config = dict(
    n_kv_head=6,
    norm='rmsnorm',
    rope_fraction=0.25,
    qk_norm=False,
    extras=['capped logits'],
    init_std_down=0.00388,
    optimizer='muon_variant',
    lr=0.00246,
    decay_shape='linear',
    train_tokens=881500000,
)
Below are experts of layer 6 (counted from 0) of a mixture-of-experts language model. Rows are named router (the router's row for the expert), gate (a neuron's input weights, with its number), up (a neuron's input weights, with its number) and show model dimensions 0-191. Each number is 500 + 50 x the weight over its row's rms, rounded and kept within 0 to 999. Numbers have three digits each.
After each expert's rows: a language model's description of what the expert responds to. This comes from a sample of Wikipedia text that the model never trained on.

# expert 16
router:575473539539519485482554533569403425563527534477394468522474478485598493457473532474486453517535497570500492522479498508613471510552512521460535582449452545488511593497384535475549464499455508536535585493556421372535536426533527440405465509527500595447547533483409482582500400594518500546514500527541524400512522467445546560517541491517399443568568449480487514457532461490465564483469522645477521460441475570447614501513475505561413510551487523478492456553539546456498587437467505555540482530576448477542485476520519533478543507427457544479467397515521463428453509540425377483
gate0:534460447507445585494534558509460476474491596624463481540509438533507565506520532492520555427499581552513381599502459570611491354582502572463501478494504539560458522545509565471548442515473573499553507433523428524574395455486472570453568430500472504443518519529519522459486510446479533557536426459475516443496562450537453484447471475442508544464510555568502483485557452462450586419438489545549530553419509423559512647530488460507505426501476555446548479497521524517409460557454565473563576584582496497478578479553459470582537480483501488571502464567553460478516530481505403448
up0:537503529482502549432484537408515422513513561498447505445476445400534481512463482575540439504489562394521460516540456473523493453543546462439491545443558565492460534596589499488541531499488482506472527467477445517454500475547500481605594491419443537538587646582592544516484496490444501461504571462555592437552412493460522562498508563481532422455536527498511508543453443483531590452453480551489517491487542540465492630544471571492517596515525570521633491522502519508570496499384463472529435508368472542528407489531483513603498463483430430496491504444520533519446462429579590523
gate1:479490442565481579508409605432528532444576427504448465480494503509478506495537444424494490493383488420571485501514531528409553511497501482523447477499498566513562481464456539421493580497461486481543572582456499468425487475553530530490421460386578540501576464527538582432428492521424508568471470512409467533533482532457532559431505415496502430570443401515487509468527479404516482500488459503506460476421406662591483535573467534483437542513569589444489464547551506437521447541477442479453504511470472430542426350469488540550486483484481451495574495435494532535535412503487460451
up1:520498498583448498552546448514524565439449499526429471503483468403373539427494451466544491564477524464499514484459501526455491528586480530482528510494532487566498444455525495395611521509485446435526483560471531487460533507533520557450539407517493556523542461525489522464480487515426471553571546392488437412509458585509519526494571471504474591568446408514471542497584522488438466595322572505512568498427515505546491421475387520506439420470556532464493428554445549495511485511490416575515536455457584526603484589573534510566574507523497542580601462424507486509534518493442444544
Complementizers and relatives. That, which, who, where, what after reporting verbs or nouns, such as knew that, cautioned that, Office, which.

# expert 5
router:470563582476518395498505477571494544490439472460503491397450555512499480542473501442537554465543526545484509489482416453504533498499556459509592456547527482568492528544517439478551407555468606522476500482620546507417459514515592493487454549407394506510431547520404516403544539399426452489543502592516539414551478458551578583502493426488563503446603502438567529624470492516443492567561459420552447514505499522535482540568474474580405487566493494448484513560437526524549487488477563476498440497542415431477471486465543610457549496441575470495410523486530451526508509459466439450
gate1:492596456422583587494565528510544511509510539410483416446478386494527546538478614536566476512516517508544545475573400429528460561401597426429515495436535480557455472521459385385475451469566506579577479516382535411449446500539440507520454526531524478523511527532462547534486408483500554473493427494510491465407475461483501407496501548454400492512378477500412455579437504460514517496461490511538517457465409470429462599523461481445468470573426501428511522579508578556454496538459465524532511513466479572524469422488501583530507480454504490492601468489472477523528454462492504506
up1:482458519423500540395462508416506502534566457488509518495509529506449517549472491657582508444514476422439473517430475520459538532463416496501423478517496422446591489425546543527517564425473434488523483512481560583523477450487509469462513463504550491533517540442501423464606543587541441575504482449465487411567546426575509440457511517440600478550462450498431441376521511392530504512536538511484462506473480551478504567471491458510524515506494429488539424563448517388528598462399472501556434640503530523568485507495431496588446484489465562569545472530496427522447442443533531592
gate2:600582542546547459495541519494491549478508418493559529510481484422458476460527537430449574474518535496555513549497428425491408535488476428492530504450554485527448511562407489486394501494465591591475512537470499356480569538560459547485456515503513440516566453554450602515488511436437471536496490522568596439458415423462430484451533602553551552524450496435459538525496507473405445494529530561507504520542503551567481471474550462577541524516504441590488485509421523581551437511578441525399560611516399528454510469587585561464543476539467421475469514589477514491485482499515457410
up2:541493538506513531600360440528502481536575505425453446521399450427471516482471569514528425476401418471535536555491435495572553460477477549497482508465522573605416473493541496503433515534586494471563426514508484500480509382463445519500507438505441538492476509548533487567551501514495508453523422462574498508545488406497485481538482480579441404455592533478560495455488482493474518453581535438486510453479510415423482407507471472438440441564536444419535468592513494537509553430374445455496537521480451553538477504497488406456441490589592457506353479397503523477462513539561518492
Verb endings, past forms. Verb tokens or their final pieces after was, to, he, also, often past tense, such as used, announced, adv-ocated, distrib-ute.

# expert 7
router:545434485507579491541544513490532465444490448565529464470475604563463414448472553448411500463482482490523489522577466451538519501543499412489508501583456419471391457466490512448565485579510398474455492503557503526476516461467535568486443515384528427527467538406507533442416511454495561468620501502545544565469407545486568474571392623537533492457542503523531496479624568503503470491459460518577418499538550533475555441507601568528555561526554495532444536597428510480538517573492453450534521501591529428468516458555471482494536455485546452560484428592574444562496554458471448512
gate0:470467521484437529531461536445517476477484441540451547520510564468450491542478513551479463520530540516445529512474565599485501493514564539511457415621510534431534512468487401512474497482399590515486423460532494520518440517522403493443414503459510494433516521476541497471573411480478499563495462472515476543560563335485515496480474585424442449486376471496508469435551537499430536543519446547469461537469515478581440429567586616493559523540461483538589486563451587542474469524442483490457602496502534589534622430515469481537550513534538413418554545473534479548433527623538419524
up0:495522457530519503505499412502384449594522456482595564538535580554484458511480617466443570485486521503516463462635448509473605541574559407488524392495548552525431572448495474435484496522548472479506537586470541413538559450485545447437507498511520531509482497477466570486570568409449464531525482533539525506451543525504486488547455453409479505451519440522535551424466450454444467501443602481542406444526518515481520505467484459520592489511382496516419487507585488438595458514481476513408452573492493503541382485442562455466429495425531553487551610503587513444535525544562517516
gate1:479530537512565495430560495567573500497400543487484485410480445467376504470601559531461443449521506501442481432479508539544464446422606469484566474502475492457425468483489449536554447483571523558458511489454430559493566487463553502465470515470488364398527511452543616463515517465459562512508592465517531588460476436493533462575508562389443523524510538479552484537390559541519464432546548453506483455466441669551404444564466569448468400529528587479525516444415460519400505543554495602492469517513523488557490544478499572473537522442521512457564507486500490493526526475526491497
up1:510482426563504545568413565507566543475488544429484481522532506507449481568454486574525454545508561487500516469603613507605501464642481447476447488489494478545423479429428463477554532438494501515521561469515470516461473509573456474467492547562482427542573576550529498450520463557531429489428478460592398503490469565443436520500530468518524491460457466586493426456499502437528545572435444507443501510428438492569547447454485462558493508526526598469508437494447485571499471491392487494443440481538512566595580520518499514511470544563373542498545533580480516382514542378491569392
Topic head nouns. Subject nouns right after the or a in descriptive prose, such as name, album, work, census, town, and role, often opening sections.

# expert 39
router:461477483531516453422446473466505537506430520567547483504486534544597533479476521477585459526462581492364539521469549564435567450506423395519480534504550568472465459518484460471473450577474531508587532541540442465521442568514527507539480570601579525510446495495516520509455388495481575435430573534512489435491468597539516451548563519559562397491430545450555555504492438478477406470511494530512469454570580565520499431451552495523417501503491526479542471598553433478532440510512505493422558418508425545389433473518456618517531473546403584506478478517487521575435532600429502499
gate1:531403554583470484487515534476460482430466480451523451490486447469429462531620456469561595556497565491578455537516471509476450461520420433389501534404527538433490516514493484549467434468446550476495477608493412513481485565497556546545513407431490568494521601487510476532431535561530497515505512479584439514426467485492483493392471464564542529508525549509494473532621486518452651499525485465501547444479533587501469483524568566475474552603530587431509539528463509462445526486588581500480453402404526495556508554432480512501503494461472535609490363428466518512517521595474486495
up1:472539473507568556454423472487530455562476608491555438433507515493516411564485524432482483453496477439409446491468503461574380524445578573443492519431517566507547468487523501505527495413392523470417488526446491490433488593605489480474550533475497487498538535479441523551519385500591472526471515487437530513520483433467508524435500477570484467503506604570587478503503560438469503571467510491493428389511540520469545480548503484513555538495507507596513623437417410607489520455549450555504413577437597466477464549484499507514352487595528507473531543528456438511545508522562456461
gate2:404411503479556557475469490503444462456519525572535562590531463510496511526505494402523478515496457458552455492483403544467476390451511408485356627422502559533397488445502447572471459569374450534559443512548552512503548530552468504440448441504438582479539450537526482475533471576470444409544538567451537507451475434468546562470411464531398481526484446489563499531387456415399542531566489502407519484469455485439539469531567618498520481468436429541427555478562480480581489504434439558466530526502558496513497478498576489514448550529467509499503507499518424472485526514491505497
up2:548607493476478457493533522518457500512365484531595430494452495450510487548459511528461549464492492494449513435566441486581544457513510558467472455516362490491504412463534423443572517510494449497527521585472516436530532558420430531545468475559388469505576493512479470489524488548454449528427490513524553496457405432521458504434401459481498444444456509442495515530447467428570523380527468505594527539533481568550553566595541510484533560484448507543403431474594477580498583523555477470546508405472501538552516469459580498521658478548539500516488488507519423583436485550438568542
Statistics table digits. Digits in percentages, census figures, climate tables and election results, e.g. 10.4% of families, 72.0, median, sq mi.

# expert 28
router:502453530481494503497461532436432524460533457528396470443498521415430463614500547384573573469470546479556464456401568507669460450478503479450552545489432560503509595477485553493542505474501517527486437571499459481450520515467469482468415486514490466553481493634483475618579522509538460582555443527496510526490485520459478445514529420426445423501519391410505508525506498565538458531555493417516442579393422509474506586497427478533451507561540515519439549409560536521497440427556549539525463520424475477525524525556513424599490492513514500543469453496403519441514547491554466566
gate0:521511619499499451469462388549524481474491498469430561456516552446460479524464488535481511490548586458383475526526521554522493475466472571486502439567464487492390513483485405501400471510571459585480446600452410424495557501496441486489515468506478524452512473622535538517387423469548459619485462526476509504526599456549502534456461471514485431450525472444512560471514559538499494541471541497495497528460546518467534532479475579446574450616518467564593479543593434444604545493483568528494434446462424602409577415417599457480452487499544482461475546538550497473490440516504531439
up0:377481586529537523383502518586421546499453480523480420630490457518483501532580540464500470459451529582485511515484510481549494547487536413540509571482503506484526551494458482523456438456431465524519494496583518487490500461456561542417527474489547461465593477535570450491450414491445512628495523454524452489533477512479526473510518397524574483508393609580521466524464454503554531504539568423532433424555464518481501483483499462513415563485507495513510419568546473454497489399467465438515498440551635549510496570476460526486490381522422477543536443462582481470409360547575443506
gate1:536479530507451490551431486525508438477548417463456529427466493547550524586355471493518464475557455548482550536510495474392552469531513471529473488457432510500519585497482543550436527563440386467526587595556463434509482444512516444392491480422467473501469538529443555573535473526511474477536483463504509525518496543547525522483446487484513400463514395503554519601493600486510468474453543529494492522510487467541529427511437442354504622484414617445465524541495549506522551581495498480466531575535466566511507504546540438443494453527505506567556464609442632532568466425506449608
up1:444494477514556423422474557552520460527460457532488541452537472471472527473462614403476582546461497446514513536581426496562549581490462443563472484489497495482557537436523467546517454478564454535416545474494496431516419490476483499463527463478482512476511467500576515493619521504481371569470503376445537451549435474481581510511546551531496489495529444520526467532584494511472390527464525414522519425490498430523488476541525592553537489401487529443520634523477443574469429353555421616528468484554464462543605435547470572423437464484479512614481535486464451476448511483476514489
Capital letters in codes. Single capitals inside acronyms, brand names and coordinates, like ENEOS, STEYR, EVE and 7°12′E; also the word be and i.e.

# expert 9
router:524444504508432521469420529547550623534568408463464454459506623479531545526485479530530492410485427520530500553486562515579479557483521572406496531381567501480594474510535506510435548596391445535563532425468510500458459409568515468490486393477536544600498443428459489507540519466513546507558444493500438500508504440525412571516490590516440441467479472525418513424549516515521466456512503591434528521393455543548421561399537520529432407509566537428454511489513492558468560550549519514546552519440496550534488553508511487438522527503446560468509498445583479474457591496535530593
gate0:493489486516550559528460472482516525450449511456570506483559471551550558460581487475464492506571470515558430522553471591514468428520529444550501410465452481613488473515537456557482573457562522529536495577404492565452486545483426471627484484424581608587467500510439531505487584501465490530443443497538385523440548493542470491529403401515445551425418517520511442452504515513522513406424522564568467504470393496526486519573557448508505480437544498480548491483488512398438440525528503519442435449510514532546372503412558513562590486479435563540478487537576533517562449529611469564
up0:512462404571499426414536492403470571505413469464553514490536461432365516478542563570401546506544567432415555589501479492528485499476487455495561495401562464457489601482466448491460503487608574486501532540532556458532428461469463501545526568502450445521478466461491487533557429520567388456499563513557486578538491495441469450548566514510473487564474506511502497480475530548447581437470570445451461583559523568439547396548509462387466474455522504495435422438426480550510608508453476498499565478465517540498445585481552450538431589501530493429552544518483433442528523491490560549
gate1:496510444468541539512507627502543556471485475427481480415482524466542401523451460509518503512526571505467528517501492443510498538446527463506486500551385489614491487548536581484498647511476511489478425480532416538495465517487438592496559461453547366556447548583553471559513486529531571506528497461501468348480437464471558478498503484531488477501480474527444543486530432538565533472579469592429490507534538504499530541552445568509417456574498479532566608469513465499527484610475460530433542501516366534541381532463481491464584538478479480438556493573572558501515521463370517596
up1:505518468516549534534643462591505528454395579437461507524495640466534483513499437539451524479470565513511418521456505558427522480569490577443505487443582558600463460513444465517483483545510468559550568533508452579449504456509434496419565501450576539551512580495505554539465525474532442523488494499524487478523502496451540459453494455489476560498516404590526420451512502425481417567494515481491470531522501497492379485551468558508534467473506468503514480408481513438628540422504400445479471535508393427532485578507535646456548516416644527535476537462525558492479430498491474567
Word-initial letter pieces. Single letters s, m, f, l right after an apostrophe or prefix, mostly possessive 's, also Un-s-ichtbar and un-l-ock.

# expert 56
router:484533459505518534549485452507472591484457451554456432599452541514468473493578506441525507520615481486433513440663507552451529488558523469506469537425484572424548534525474519472458494530497419522455430505447557518410496446396414442404459504510505475517554476551441542490405533523525515482428502482490548555432505501444541488539475494463486526496426523551427467518500522450466444619497502458476491514530585499486445439466507554531544379525547509565529503614475526481517501455476453663490585500500534545479455485443516445487554472450548484553423544461396541373473522434501537384
gate0:474496449478479446569599517550481439576471460498498486437531557483514476485534423463454487539557552572484478498472507539549479581455470470498509527423500587556502549544590515466546429475426461530559483492504526480512436430518466426433454462627478528530515519535500667533515462430536489457459573571521469401431513481411542454624512531429476460544478389505585467530501479575458540554361484531500516442535538502547524458457514475384466508505507605444520559472519506549421495470526404539424499468493548513521524466501490480465406542462482551468445520505432504458493362486528517603
up0:465573540466576465551462600542441513500496478542448469464483552420488430461421449471499520562575439497534443601493506555577561546503502567496514575446436499441506441479475435548503442517481480526480487547582452454486471494514487525540442587490519485461539490395558575542517469539455471438422460465536480607475465532503591445473490521477609461567467452479511533512373513523467531480579442450422441504553588514527579564438547463438420505518453520609399495470413559467499519472525502453407528471450403488453536489505510522498389563482532509519425476561574609499482440561562521518
gate1:556436464534406533482413514472493538494628472566445464411589553425572490581425488539528498597563514516499470431491504444473476511495410423461591500481471501501463492485548511523442531541359506485571455431456382465509509566497500411460482524511552596503493578490482463504513578500522522432494443524523468518510515465590500567533576512485468464555477457508571512470414442537530467490501458468553348573476490563541507461495493464462560457570518620462592530431494465597520490495465462522474591492487456488509494403506529504520514522489539480488538391487559547510560508452380553455
up1:453439591434475485525447548596456493495464409442502557513511402517528490528530521523537466513470537480390428502567524489559596495574541487467479413581473511449487502497487441444527446484511458528529516584497539559496348540528487543464434569493520485506391538515438450462519406460529427487508463419534535555464569522444473499568462482497508460386591620567410469489535536558500522455497572488384497425531475538455455430471470551479507477407551475514542487588530448481518541543529480590499520431453504385526498519519551516500538526482459422570582436479488485460582512465477529601
Percents and government bodies. Percent signs after decimals in census and poll figures, and institutional nouns like Court, Council, Department, Act, Congress, No.

# expert 52
router:418451497495432491559526548591473527435479414443516546484480430398541521428483451523591521537499543481531508537558438515440491526449476487475405460569471478525491451584489475500604464597516607525500497479551566498542526564498500510507604539433561552483452547494484552488525482452555496550504491470535385481477479480390505506587545523532522573438487515587488482517549475406552467427580531498499489487410528569466414460464568534506477524581438603539451465541403442507478523530467516475512430546497412516479553447430458460601442423457578531466466488525549590513589494483537393447
gate0:502536449589415666426480583486490512482525505504491475436509536514475496468537495566521426531435426415504555507541374554577481499385584534464456370522482462464476536510443500445504553549495528527517503457522545486506498442411451510425519512453474484478491515499458529499491499469481529530484429538471510524488431494535457531554481519482509460526560392541502454342451570506540512489488310538474523610497503453467556430532533443475501519508434488455506546488533519550460575518361505500515506458603586507437467538444519608456549546494513461558549504394532508492490464494484493545
up0:511454473581513496422536501474577503567553542450482454474485518580392488467491624567509554499441462420479527513508415471551500526523465452575451468505485508470507532496604509423524524503457537473514542538483495467447514483453488506476442484528545507602553495469458638471510523516547529519535428491458536454545557522475452583516483555513504513550521421602452464395510504516526558491505386538491482597562508579472562556505585465443516453460625587488488477462455441569508525482444450470481482513613596529496491501502554499447562545553454472542444503479482494516532420366435326534
gate1:574528520445552471516475487493476490391486536477435505530452548493400507552566532481407415428493525447503539539514498512460531520555562480480585523519484564459531432570508444504489457547495529512586578453495493530538415500568461511459470453460445572471538514528524541526505527492569454477521439483462539465458424547551477529496381496557553463452476530494566467508439502429473619456444424446507569521456554391464399539487589499558520462512622596528509547458487451525580503509445559422420549478477565412591415499413473494492446462602513413624568550439536472459524500479478499512
up1:566475546606516507516513556478539523593459463476524384386382495492545475516425515534526541569501501475562491459546556414501595543463516419539443503464499474469437525477450488505473568497448421391506547476465488500512611567453450529622525557523526581490489477463511588478489470532531543486460475426484579533463568487606533465480482609450493532497581496505510468467516558415543451505493451580525494547519482625565433600470553456563461537466448477489489492525426517486505515465435415434493535452503522511469488463483459449477578545470477530529466416403541577435502501570603495423
Definite articles. The word the, and possessives its, his, their, after prepositions, as in at the conclusion, razed the village, by the end.

# expert 12
router:500573424430480506537541527470478419513575536497499498476492469611510463526519453472475525571484507472505488361454464459452454524540517513588481559418520586455517515443445425498449482488559462517566516481523491505461524578489478473474510601465545578560553534487468486475570505453495549405496460502593427522510509450488474417468513544528523497467456469485401551463527467524549547521474542433446613546481575500483456503596563432466532541489435395515579467389568550597512525489543543519421389446452493572466500482469530547475498415398457537526427463592504510361496542536556440577
gate0:535446414582471446429434445581512654438432407478458525431450604496515584482457478476454552508495460516439571515469507546518569550572466520598592553505529532519501404487505490390525472504460575506511520478576521541615561463473531481527528384519513499524563405488548541457501422445532492419478518466474537621505487393563541508429521479507535486487556510610516492415517489500563570557448451467508437498510476459547413543425531540541579517503522574559493546506492460583543535497428483519487496487446511445456529511541472465452533524451532516407470430552496550461504557552479458502
up0:522345427479393418552488514579419607536460510486465470492497533556545498504473554497437505541497491515521492485468492497475527550515532528602476429491461475407544496483470528622364512536456565422593531435571537509601430581486559431543546548479596500395524511509593488377531533490468535589543438487419538459501559489536466500435532585542518557444502460481522479449492540560382491578427471537521518494463519525456497547468515452534464481524558519559510560482514472430537571493464533493411559510514440517421552501514513500493508463573527533413458523510556419465486530561448501483
gate1:450551537444470502514501435543569435438516530572572554499537561501560488442472503512521459588522551457530482546502508548563474504474533513382535557524490435456575470531473536449499546522550427462528551546490455545638612503536527553473524505494548405583511612550477424552426443397487472488448476496482549502548594526477486505453498556521452610517526559476503576567479516535443539579494547582581461620442528441478514493434420579504487573546431507427428492533483592453452438552509544416442526522482497507513519469552480553525441508459479525495455578418598562497505520439572523457
up1:494606525393495496583538528425547583536538491525535506601512486487630488479489601474508546470481475467497604547494536487634492468440565483546539528520549520548529552578542470511460543515370400493500427482558506474508539555452534452527492551491461537582502468509445464585419424366536541618549486445571476467549551398452508545501470513556537459454501482472540465547483440558484622540472522450551490591473505451478567527503493483468421432545529564516513520484514529490477520413394561503406517476498457538548531397527495499488424528518472552490505440444558473465525461540511540488
Capitalized title word-starts. Capitalized word or word-start inside song, film and book titles or names, such as My, We, W(ere), Re, Be, Hel(p).

# expert 32
router:543520520471498499513500558474528581496489590482505559463548534550438498512443536540403420455437455540443446467541511552500461488468473420460387538559459443468543469505507597424458482538462591464493519489446565512522564477501411592486550507590457487620460408485567507501570441551511522444506465541483544450627470464509488440452491545617463600511431458524559517487474517441434550480512493559514517531447415518507488470432465481544539528560532417613455431538442430582531381533517515513480456453412537540487513398461521539453518491472507531491583518541382520467563480514534420494
gate0:454544549528528407475431485486513527486460499495581515498449492581540509539543464519584402432443482425523506446388521531670583473471447452459493547472502425454418530516540469477568490499607443554473497602452498529535440522480531514382506502498561557518521479539523471592536519555505548497512612508482471515516518522556484611450525493561498553515484465485567524527593514452573621420524529473503470506417510493507513593460454513542450579464491456500457481475469469373513474514495400511430450442475507488459445441491453466432638529436511479549449512531584525553544522464579519483
up0:425440418601515453576451449480531519468495513497462405529459508518360437491474460560418547489456606488487484512456458479475386522467418506537574539421527463524536448567508504546495534550511569458514526489593465479533511423571503417484493556533585544473494507443508526461499557552492519484548446474512559519448508498554460501634506508558457571556535446536486513488531592460425486531487460558402534529501508440437536508480612551417474505548531467466491587443470517519493512622596581471572476433410512504506545519501559518404437534567520464360483493559479480503529589468501477515
gate1:567462630544494600448455543579528482561570513552551449465539494512568492548482530492524495532519408520447547532586486498473497520458516446470609558486507498532470601466450438526457554602406535540517554487533567532575487394444553561481509548555526452496575583472479497527471472530588559420557477531468413504511472556431429464485373446492481487540501437563514411538486441485455390523500431589520458446541506527577457463463535463531478484564553492564600523525471553545465473385450490514491491523455518594543509504492542427500486514469619433450531480502511484568429427504503538519
up1:497510512426512570486596399501523519539539500434457458501558540475555498449366529502427477454532512438399545524567495546426499455463545441562586618439486501555554460494466499492514413559474475584571505495435543514505393533578493590517558494448504507435503518492513469578505482516435496439450451551519369541555474458531546501543541557467598505520431513548593486483481511399560520402437507487445487515474521475451511481505450481554561477601457469442424501505489565563522572457543492486543543482391595438543517532497563436505477547500505443467420443530523537545507508593531571422
List-item hyphens. Hyphens starting bulleted lines after a line break in infobox-style lists (Population, Succeeded by, Peak rating), plus some in-word hyphens.

# expert 55
router:512551568500519420501424482492541481537519476612598493459489518510560580530468561442502503517615496469400564507629476405485537442461465476513497571413541413520517472430516541552501523500438548507481402518509520438361461523527451479543477498573494607509378513482495510527472403478531540529497546499480589556507428482487537531524467516504478471447517541452494517499396521470580462474514496398486515523514457459469531407543527454549457465460468486454556378574524461584494510482505463497502492553483437425518469488530461552557486508507527474406530401573554552501632524500451373490
gate1:512582449444578468528598445467445501425484538529484488469472434531510467522598498556543461505491643493551462445525534638534487528454389544484488483476483523568457552506495539519509518437513447546551515509512527480383557467560487459587540493477489456521474597410504627419493510548461472495495512490486468516470544506505481467450452539456422515570488611505459421583470496558489536590493436636569517462442557479502456518477505500427540505511437465551510504494554551476565536480532567545488539593611460552530536579420505553428591404483508479508513563507519547438602552488531486525
up1:521431525514456500528493559423460573450355563563539480557457493457471497584432449497490462476549494447503536495497451504526496464578470562514496442487490482413478471570585433536428498548520433532525548547583557500488530453487420538461535529446496543466495488497419519580420481530528503464491612435534521558496518442513476494499526500409474478471421517485522426518492520465441527508497412588507632528535540385563548500515506500541493375513420460622525497570523441546640465466438433497543581502468445462433545517514450468565462431520461418455544482474493433517524491446419617507
gate2:493486448473505406577541512509517598541531515407495548482444419489464529465527508534462406561529530521521438526472609519410366480418476520519452462457579419525583575430573502495491430521440551464451516492442497525530452497575514517531423496490439540596492410535529513463557497502531473400468478460461501506519464566503462526620423541542493537498407412493493482517452463486579581445455423535498517468562456551576523486636411464528547499487513572535498499518521440474514589530384490521551489409499505497495428543460529504445575505450420478502526452480550520470524586539548423557
up2:575496473564553548478504521527485419557509501492490500430460483510532480508523515395415524666545491538468557515496502442529495437500518467528441464513528479574511532443459480452440452385526542506508533468463512592465469518529456466603543476570496509469478506459520494499501439542595470519449519391609441510392342455522534563428408464563478391498535533471485532482575547479544551486524497516531498446560521466420413450471487504595578477524538447527576529580494422527464474598511574514460523453520453461584575527488542425463515531483541592469505490513408487500527438555520526399
Time and place prepositions. Prepositions like in, at, on, during, until, and as, introducing times, places, or roles, often in demographic stats such as units at a density.

# expert 30
router:504465485501551483534468493491489449488555558517401514534532421443551580497379528512506432620434454528521500474537560553581509534492497534538571515638489545428502482445488447543568539477502482451608587497458554416602521489429533416514529560501493519451462468518472464450464407549454526608595481500496476525485545517503499399424511496521473467430509424583541519476547461553466514413461583566476528509573461511541437439541488521534582548502543565566483541482601506481534532512514499442389408473473517499522555524491487527477496404504470398486525466476531443403463474617536567496
gate1:501584517503452495440502488531558484539556463465575594507554526480554476499457457438451523462462471428530643520474519522514567461499550567480471547561520477543419528506460465377528517495448534550477414451497576462502446455461423524567455521569516528482555510596497516454466436539491464509456560548609482444469447499472532475467562447564423546472487560484488459486479520476367535500489487493570494586469595443540536468455472552533445537567519541479479578537490541486533492594599556505484500505425481493606472611481465516629502393423452403501421444492468527562462407466452477438
up1:560538510469463488539535477471538488547541523533499566486561524435483460528422533451572516599556523538583519532569494500583568558511442451373517450567552473477520567493458449489537509487471533486580505422390521486521433585437483555463475538532552524561442553530564513492492567512458512480438598446574509541368498472511561516539593478475395490493457555392504528621518441443489453512421461466491581522548548485544540561477451490535527507484531532435528508589550497466562488478547437431437542445507554495441534522618454504494461382519516387488585449456567564458514446491528517461
gate2:538544458451481503490532588586490431473542507506522500530475459497535583481498501554506465471488467519523482453417534324394560493462401498464425526430496540530559560546475442452476458491498495501508443519461448484506530399488536455489538502535521559461484518591407488498435435594505490491508594522513444543344435468499475425420425466457609558580575463453561513407482564535492393485467531534511445599475499484494536541492503522504479437447520591488474583492553473497514502425472412557522503429429511529392498471490544472600501449564465501508571520497526520555545481526469394537
up2:487489458425516496515491535486437512529517479515553523519545500456507525433469509513542502438496503495493481554558520507478522527531473518469506462493566606490517575419446494495449474493488654558505418511416565500434552511434491571491552552444561510433499537502580471442476490587519506453544432562547498524458481556504511553537416526478593492587507440419639520489510513568568473416503576526435469663433518447523511586377541482539483396575494427407466489519645487454556442479502555582470529486464474426485445514513474522458509536509502455483540517523570504529540410513530629468
Subject pronouns, zeros. Subject pronouns he, she, they, especially after where in biographies, plus the digit 0 inside numbers like 10,000 and 2003.

# expert 24
router:495525560437489539386590490554429456445453417583424508411505519424489496466521541516532473507478438426476437526423540497428566496465410510547494564523446485570363486473559497591573424405484577494434494570500473521489524594459469564528488410470530528441530505513482488599523515466494511481489429459437468475369439488466388552512487509481407396473467527551435506524507483546592548566530471481469516447445472531518557547403420524597546553518555544509493491488485431482513487539561441454535556505473451560536548562550487583489435504503524593496525500509465501549424510559504503547
gate17:440480472551494501457537465477533402424574534491457481537516437496484431542444419556475457478499458511510438491569487590458486476576481459452551472542473586503481393473520420568470498580517473540490493530565474522471512504531560485510506484622545537528502527507485658555517400508607507440459443423460498475502422498569492458489493507613497473533476452468500457526566534488444516566397553429524418508482400594584538391469533499508579463523455572464526511534460484621515421476529453505541450474532523492498499439469578520587468418518539522400526536516583492515550549492555392537
up17:478551499521545550578483485494502435386459497496547489521492507480430553449538517456547539528454535484502473510582509389434507538426535555494513465493565478578408400439442548410396524456453538529534574483460523496508503495485428535509494496532529467530449536509473442472539539497516530436563499477455564508523510550572398424472536522485527551476543496517443584547429535460580578400490383468469547602593580485538584472469483532541446468422566381543503615480471446469522551469634439482463557482480516591490441448488510407451464454523478498482503414540471601555459472522538511490
gate18:503420461578523521498497464521459457542496488442421480629562493523515490412529451533449484469567505498420510546427458443577481499380542510395478498561537560480453485484497465461449491513442508565510492508594508496497538594415584470508447465477487492591528514470516514525510523454575555520478391467445493511519403496548566566472480572511559465489496513442499521502489487507630582384510585482537484522488438435461423522601481444490497482409427597550542545438503553502383450452566542492380426454477498594486511526511573458473423481537476491561522510495392443520464483514567517517
up18:442560454492389508434492548542449595454578466511528541515530464475494533468532494410482524445463468537472532550436478457532591439513401458488564497475395471500509448428496545575612494473454606436612577537435539467528543542518433481518464507533479400409462511529527536500451462442511507555536542491504454571532540508454550456559521490418422604430542510424474536498443519459529559561490467479553578480509566532585545471526454479486437574525516475517448504512425517500446648575513513504458480570572458447489420471542491470536502458485567475490408475459527519471436547439373556512
Line-initial capital letters. Single capital letter starting a word at a line start or after ( or ==, in infobox fields and headings, such as D(istrict), S(ite), P(redecessor).

# expert 57
router:417450523436497431463506494404543513541518581444516425509517567458526522404475516547506527454432548557441510528597559504524562488535522503501413565444521453578562483454457494566414505544516449496395503519507407464567602473494481520410509468544479471481531441511491446487491513452534544484446564593483503493525462500488579521458448464436474422556518453519564403467497513490500501536508479468433501563550424494452504395589552428634453533481515480583520539513530466473512561453478434485475502535375502603486551530405532438469532599533536523516488551469615536474580477481519585399
gate0:494456446464477533507498481455438517469485485474425448539543523548548440483524477521450582454483510495516554510520521404442453477498485461558508449420611500536444480473524473488434493489474559494502480585576530587498470501457461527583533462564460583553490483450428488535534555529451391517528418523528426637551530564531497607605420455614496480470527511476451531469484527529481528440582513423470542530448491444588351477504640555570428511532496463512523549481483558541461491540463441513554501448475499568425422489564437571521513478452493447534489587419507523530477461488571480371
up0:558524518549483447466517545490495543518432398453489561476490447504475499480535415500463508490445506480419441382532475493531476591459562379508546558416588473530480564494440465419447525418512582546526413505535577551460523484511408539503511398487456529494482483564447467615499462534503551482550470485474431592478574484559396544495426475555555434371584399516554457502515558539535555476485473520428515463493413582496494538425518449536484434529479458504444552509612523490397528456556523570555495448463529584518475458497510499533475546459490527442410535511511475575533525581467505467
gate1:561474530504441515464511521524425341567495466468555494560541527517557421523523389445499505570489414618444482512452492459520577476476504500552504531459512501591473423457541463512524419552568502422522545489518466441565552527561520520454510577499400485439486489484420417537470427482489509559507500463531469469322444540462474516443429513465461558500435617475546429481536486511399533526456529557578555450443547496524459492468471452431498555510576420472496478485555489539439454509415573578543518442519539445465459513494539509579434518431507466558550512465491458410484405497453461517
up1:362429503496469555461494447548524469552543459448555576487470493474519486471516446483531437454411517461417517482474365497441496518541483552557426601556472596547450415506537464488475511438538464381574472561466459468565497583524419466458399492561612460603456390453476481473474489512496490491585554506626504508532611457498541432563517516514529526466535491481490530607533473502475526440536485525415532534502565523505479477469471556465489478586506541570480491537454472583573517455425512437524453492529498518396505559543434566501486513488580482450458455404498485436548493504528471560
Copula after subject. Main verbs is, are, was, has right after an article's subject name, e.g. Bolhó is a village, plus accented letters é, č, j.